Experts of a small language model: vocabulary 51282, 212M parameters.
Below are experts of layer 3 (counted from 0) of a mixture-of-experts language model. Rows are named router (the router's row for the expert), down (a neuron's output weights, with its number) and show model dimensions 0-255. Each number is 500 + 25 x the weight over its row's rms, rounded and kept within 0 to 999. Numbers have three digits each.
Before each expert's rows: "comes before" lists some tokens at least twice as common just after its tokens as in all text. This comes from a sample of Wikipedia text that the model never trained on. Tokens count by the router's weight.

# expert 42
comes before: " of", " the", " in", " for", " was", " were"
router:480542516501537481521461458517484507474490522499441490496515512448521524514463500456464548526509503487496487536496503508497519525524499498527472481543558490511512527519540467450513499463439515539461473497555460513465506506511463487461486516512523532451495492489483544477492495513502480487492490507480449551476512510512478486536492464509512486503511490486543491504499495565500534545536511504519522558477510499485490499506470501524502483452512470542509487510500490524516511474510525491519497432496501508518492472494558446494506504490493496537538518534541505528512490485534493503499508509514474476496497470523533456501523449485527519493530539515547469493486461480452498446477477533491502472503486493529525523464524492517526508525520481527508509525527515484518474505545469
down0:495550478511459453468470496493517520489500536496470507560508489491525453516512524512434501466480488471528492531511482457496519496486457486509476496547456477491535492515461492506490508502521515511482480523462534511474513523488479503486529510483432466503502490499481534500486491472504502519504527504445505518519502477516486454456506510493516508495550445500505522530478487503471470531474511482521509481486524516509507455469524506491545487488533474493482515466509508524523466489455538516478535583506492512449499502504459486503527544500507479528481470475512520533498468471486506541480538515554508504499487531500479511508502498506517482463504506545480527507492498536486514501479471528495469496516521542519462506536472506511493491486517487488490517554441478535504543506472535
down1:479514505536502497481479476475558511568512537519484500516491497504459504504485519477463507501512480494485449474500549561484538522496508521488507477481538480474494507533491479499503507473512498463466543504511520521526449503532481509480540493528485495488453533475510517475518506528478453492511473501467508497493515555520504512495544517520486554530534505475492501477500491467505518509507556524537513496508496482486449472468497515508475455537539482502462470499513486537521452548494524501502542517456502479530488541494471458542477521514491484508519481494507499500496488499501415473545471521486465499517481474477511488529512495485485443502518548489506498521506488521494457477491525497441491529453518545531510502497507495491479482525496515472483495489528472515479457531529492

# expert 21
comes before: "\n", "|", "==", "-", "===", "The"
router:491459501530498476505468482556522474549457502486502518524517506450476508487529496494491493489504492511476516527500478509523455458481500514536532492533505503480512487485499524469525501511527471514505531524499504493426507487492437476479479450486492486443478473485507486474471530467465454508469490486499502484494496458510524544490497489486471479474447492497511489491545512467491502538480501519505515499522478490503505474494517533525519513540487470502517482525476496478480483498522505488527510523546543498540423528467485510527497465508504520484497463439469501481482450480538517481490474517539495534493516514509495482470477511493520538500527482507482534509490465523468478543475483500469508541509539511544492495500510487527482528490486463497501504478520486503543517490507503
down0:488517508488543527498513543438503531501507486535459485478468485527495518502474552522478495511459519540469505505544503568464517479484498528458499477508504474493474518489527553490510483507478509489526453510520533494515479435507474467487503492501470489504529454456510487469522516519462529492485463513516489504527478494492500503475519523553498474506490539502522493486504530476469528481526480458492510454493497511513540523529466527503522476545467537542496534527474476497539510496477502484482463507516509561517536476483507450497506521477483487465510518528523498532470510504492515525426489517480474483443475527542453527475522494523513470495497485508489495521480514521491509520485514550460518520501528490544479506505525521505504484484465516511517472489517513504520488493497427
down1:564498486566506540549486485508522500483553492529503452528523521531500548506448478499497486507533508492556484546496497511508502502476443482564518504559493506537496527509529512502512541469459521486470529503489519441500536491484500509521508503505474509524487499480500501517519501500523448523501481542499523506488506511486478492457481512512518492511519499469531519508491491496497517488507535499521512525468504461467479517499484476466467486510516543511549535480505501518526521463517502504507518517492493558525480516553557505533463487503474489512465476492496507465442501529497530463486487510545491507485442461513496521496475466473482487509444477506484485485512464509517512485508522515474494529580537484485495538505469513518514532477474506518554499488485490532521442530498498

# expert 14
comes before: "1", "2", "3", "4", "5", "6"
router:500481459513476509521520560527468461456496519485506529536516507518512563465493487500464511541528482492533465500508538484543503492480501473525485441467516523546524509497509527504481520529518493533506458545495506478504517494507473474460473540481478527496475488479490502513514516513501510499534465526508529434500502494521493486528489478474492516530520510437523513505499491521527499496526507470502511457491487504504461513498476450478522486479481509509540492455527563506495524470530527485470476480475485467517489495503486454515511510518479487461524501504486520524506479520482534495495497520546476477455511530554494521482530492453507493544508470491550534477477490516465498496522566523503506511521497520474492481479519515457463491479453465503552495512521501479497467556493494
down0:506498529505489481516526524515480536514455483509531495486483491526468434509469488521523525470461517510499484534523512494495493515437464472490548508474488498521532497507503464460512498491480487519542510518513441459459452461493483534509463490495503467530516517481487506451529467534517524463505462488462497525492490521503557469505537482468492535520531482509501544516525529554497509498541507474486471467489504454490514505495458482473521511473495535524513436526493442481512510514512468461533472508488522500503513497509501496505485479497466491507510532535555471484509517535473525548496506518537488522446518489524485509490555467507474462517511480503487480457473519471521501537517475467512479497526468504492489537541527479513529484473499453449475496465477516503486579492502500
down1:516495518512438469551539525474547499491503458526554506518451470484499473512490495501475491500524508546537488479511445556501494508466467493522506509506510485522495448498515548491458563525449532464511490508499479475482504546488535519547476493462485527440528492503497523497438501508502532519491484481510547455461516537521475519514468555473484508505475500500497523504558485488509470495502480505496478529490473497486505471530435520498468504465478491502481482475522506544480489511516533457505533472530506518499563503473533493457507501499473518486536499501479514491478476499526483533531552524512586485487486477538507514511491535474508531486513515501462544490505471495572511505486493445541471518502532509473511482545488494496510515480433485516504488468527489477518525512460486

# expert 13
comes before: ",", ".", " and", " of", " in", " to"
router:507522478515501519468487529459468568508475474483528476508501506493508467511462453491530532495509462483467548496513542545505454526505538481546497469497463543546483488531473508475462451514396487533489510529522512524528510507475487512475537496493488480495473535504458479511505474506506512535498534511530482515547474527498479520508464515522487490501488516512517523475529491475526503529453565520490467441516515523518542505514480496479521500493506503471482532442518499537454475458484495495527517536504513525529507473483516501476539471515527476490520531483478567500544524529488491510515520496483482518511526467497465518532469525542487488488516537454513544498516514511497498480534506479489493481502495524478499526534513490475466484442494529507514484533488414486494519502503479
down0:470530495503515506507496522502501508453472506465453550494506463502519490524465540494502510516464496485538511458508513486474521508508505527478490504537550481486486489474494530455570491492464542472527498505528551505514471487513475495488522506511441474462478494482546497507477512519445522505486450540528498522485551448486547533526495521490440498455509499474506518475495480502469492528520490497500561453498535496499524475469513452458504447515512495510476520523513513507493497455497511509518489497500514498500465473474510500439534486481493492528494462527502514504514503468487491490496478438514483529511497512466518463528471515465500497482520512489512465479452492523481492484523562512517434535517536521492517534515518531526482509483467527507487504541519493487470491509518506
down1:518489487465487486494538498521515468479460477519516504451490544494483529524509457514497484454501498468502490496537513562528498522500550505497551489520478471507511481483479494503485514453520507507492486532491518497523482481496475469499505493470529512495470478473503543497527488480527455483451465536527470510530505534512528542496525514498517528505542539494478488455533523514452481489527517509540482537469559513495474505551446506512527506458491508494504551514509511516492518555475480491496518474519508508489521457487558492490538457490479520456493499517508473540520509469466512500524513503537456516510515535514501492483522525481534520519550500480505520529472478478485523465496478463461464514488551537499500481496509494501516551517467529490495489516494512497486485514483501

# expert 40
comes before: "9", "0", "8", " |", "7", "."
router:479497512481502502551484493464516489548505492476534515529528498534518523515506450506502497482524521479501501477529508561463528512478444527526503507471486511504481520535505508472507519466518530507506579491515525535519498484512481493491511492454487468451483482538482520523503485530514534511528494528495510503527478523479493545548501490477505507508455518436484494536514557521496491528505464472518476513502483515482537485523491479478490468491450456486481502511511519500507514487528541496514529497529487526449531540442562501529534512530521478542497508535538488536533522510496463489502507500505544527468493519498477527491510526528495502457537514452457495476488452492510517508470508518476498548498536505504465514508476447502497455489490511508531517492487475528527533496510472
down0:518498540481496496498439476493520458502491488476484521525517465497489497514468519536476495458542545488517481538512493498511520543481467492461495506535492551539466523495548535487484475521503503529487507507539501516512514520478508503452511511480536493519527442517487473510441513490544484475516472537489511504475484464498477498521536520510484529529499534469479499518491570482505512577499470501494509535453495495475473487515471480525467490493473499496466559462510478501502497482500475526480520494518538513476492521493504529504529530518532473492509501485493486544560502526544503477505547496534435490515504489513491482510524492506484461509525536557543521490493460506490491507513538504517512483502469494511510545515471499515500493496507515449453531490496476508459490522550503
down1:533473488487525489501483479500552542525540514515522489467529535476497482519506448498528489494540481495561526482508548513487538502488484492519500476543451518499503516526489447488510505506448506517520512491538445494514497545472500499472544516472491455540526486526510473471522498531472524491521504454463484472461512483510527490531493488522480500536450474487522543497489492552536494542503560524448501466517496475497489499516453529490484497455518504514441477494510488500484506483495490468498523504479449497493457488532477491507510481507511526547491478531495511497522487503515505490519534479457496528477530474510485422499503495475492508493506489508511486466497509518533496489498497500522482502441494486491512521509509483510517493493497490450522549569492538502517485518527525

# expert 27
comes before: " of", "'", " was", " is", " States", " for"
router:547500503479503490467445486467471514506473521517471529496510434446501520456516493525491492428498519487488533571512502493518512497477532460507519469475552490486454508511483482511509524530512495471510483483480455518485500519511510539510503458495494505457510528514464554479509480505529520500491504467507527487524463522535451520531488488507500519487481518468450507491544521486517510466502473507473469528550501482480483515489455511501478503479481439529527533528517487507508475459497509501511423475518498502482508536499536497493477486479522516496503492541465489519498486496534477530483497490539535493513473477520508499520519508514478525518544508511485517507476545503491471474501492501517518504514521532545528529507462498545490516520485532535527450533515541517487475487470519
down0:542486494493487516481466501507498535498523500535526535527490473460477478432502501504542515470505504511510480505506527514510507529454521522473535479521488456500502461524500518497494505513517471504513503480460498508528502530445501519515507516534516483509511504496550468461491530442493466459469486479506493498521503529490515491539502563481529542476536454473489500488491484508526502531525507509474531484474493500496450465493515467547535476520516497488451478440475534487489517513532503508478484564492499508501473542481476524492557502481466514478489521532481520510499474508524448487528480516499526507502511485516555444500459554454528453524529512493482462488477495477524505497497541466535485469475411460479489522496486503530509500496533507446467527489505473499492511468500491
down1:490529505515510482520507480506492475508503526500478522439492540480487528518484469509509455448483511505466529498487496504442440553454463528458493487511516498480495499529514482487496534508494501489547469477539483488500501469469494485490483503518466504471484516489535560486470498508501464523510501470496523502514486505535495493517481465508562546497510501447558498458513515488517508518512530524525502499475572505513519501496453506487483513524506501515507545486541526480489490478489504484504537487527533493497502447497475537514470514443512447505517520513511495507496494483526537458487473500523497460526526499514508504529479511515500538483487448541509477442450498488549511493473493472505513517496507461516513454513490526482465448516465493487544485524471507458507509509475501

# expert 10
comes before: "9", "0", "8", " |", "5", ":"
router:487475493565516497548516538491529514510497514497522469496489532492534460500462520506450528479540517499501497527497493516481522461430449502517510487464511498504507521516512513522532554487536504492492475517530506496505488479446524479514474532461464509461477517482509531447460502520469507481522546446471508489487506505509461500515525511503477482502476506510484470452501497534459533504511475537481513513530496515504488506561558505450478485493479497516474524476478498504500502502535507507470529543486534503477508496486550469485488535503507502485514535493501468516547498479472503469497515522477507525496537520562462496499457529489513495513507527482492557496498531529506520470446477495483516481468468482514464491516474464536532495499518530499459515513488476481473490488505496
down0:546457503515522469489492502511466486482494463528479517496501519466513490511525531531517489493510461479510497522508512504498490502486477456500449503531511480539475493452489484507497497497517491493511487517501509453491494536510522464515459486478510543470464519486484486482459517517513540516474438484494499502451566480468504468476466489529469482514496504509497520530509480490500487501539539454502530509511518492538475478496543483536480527523511528471471485495496492518521524491503477460515530514525474478502483497474458490516505466535502494531494532487537472529478485543499507479482482506481498494493499508515479498498538493477528556509461474488508462525482461509490475501531495490527478532482532511506543496502492445481478509464513504487477482531464498494522541505503525
down1:448461513513505484517451469490528531504499486497482502480447523487505523505530497480511527535478476490530520460505508469446485532546549525512507507538519522483496531499507511518527540548452490476477539526485538536534503461513502469475480544504487519523485450512486533513490529504528500488478472483531479519514514507502521485514486489480512530509472477494480493528469467530495549490529452487522454518522451500475493492478470491481528500472471494477493515519496530502532486507525529522511483509513481504448496511545465457479478496466470488502469510512528507494513503470446505508487488503472545526478528502500499537533478532532527516498485475533478487538506515524471511516466482493512514488488472537509459500527551508482501481484461492522487492477476491465444495511458481

# expert 31
comes before: " in", ".", ",", " of", " and", " to"
router:502501524493486459506524522560464512436442538509479488496502473514488465541493486534480482507447506510484486463492530522515513530511522476479489564481514488495470528487486463534502507525471481498478492490511489496485526498459427486508536492494510523527526498507492460514507460504505494540512528523536470522502527524471523520505442477526534523527528474516500546480503503481517541490478528518476491470499505491517522488527460477484504489476515490471510525527526494487564476502523510508531495509475518502527512522497499520478531526515519520518502501501495553428524510530527463525524507461486493493533507472501513539473500493511483493518498482500546494498502516497493495497537515525501466493503532519520496526512484490472505481499488520517519493537505466490511500489504484
down0:524545506483507508477507515459488478472530470510479543548528489496537514534499486495470544566519474508488512482546469462486509487468530522512549495494508485505455507524508520526469508538438498499539510497505531497522524502496536497507468525503482471484515499501505467496535526531490525499485494507479471493516487494473476493504533499463459469503488518472500511505503483539492514530514496502509538486490510469505543503481523500497501502501527510537469521512491523542513504531516503511491487531483521487479458499537492496512511480499480498510501499530565493491521554513452543455510487505491485484524559500528509498532474542506518504501492507544483524472521496542517517461451496529540490515462499492553470527519500476507526492480508535517531497522504472483481505523497495
down1:520503460509509530475497512528576468500512521517508509483481465503496469511453449487460506459524532492520474470519496524474502513519501492508509521448511527505476487529524498466489487493509513421530499524486506486547451554500478488544509533518508488499450511483520437481566523488495464512522477521518479506545533527463533511473494527524499508498485538494483508541435551531516513488513483507559522512481524542450555511493495502543479508499505470467461506461507517509469477498492523498510519505519527529493486506537513498531525506510512521496523466531509465535496489510478472517510521534466453493540510491528514490545489487517521479461556501507509498525549513460490502453477486523461492484560513507502480522499542498481499505468506494473511499499507497492496527488522468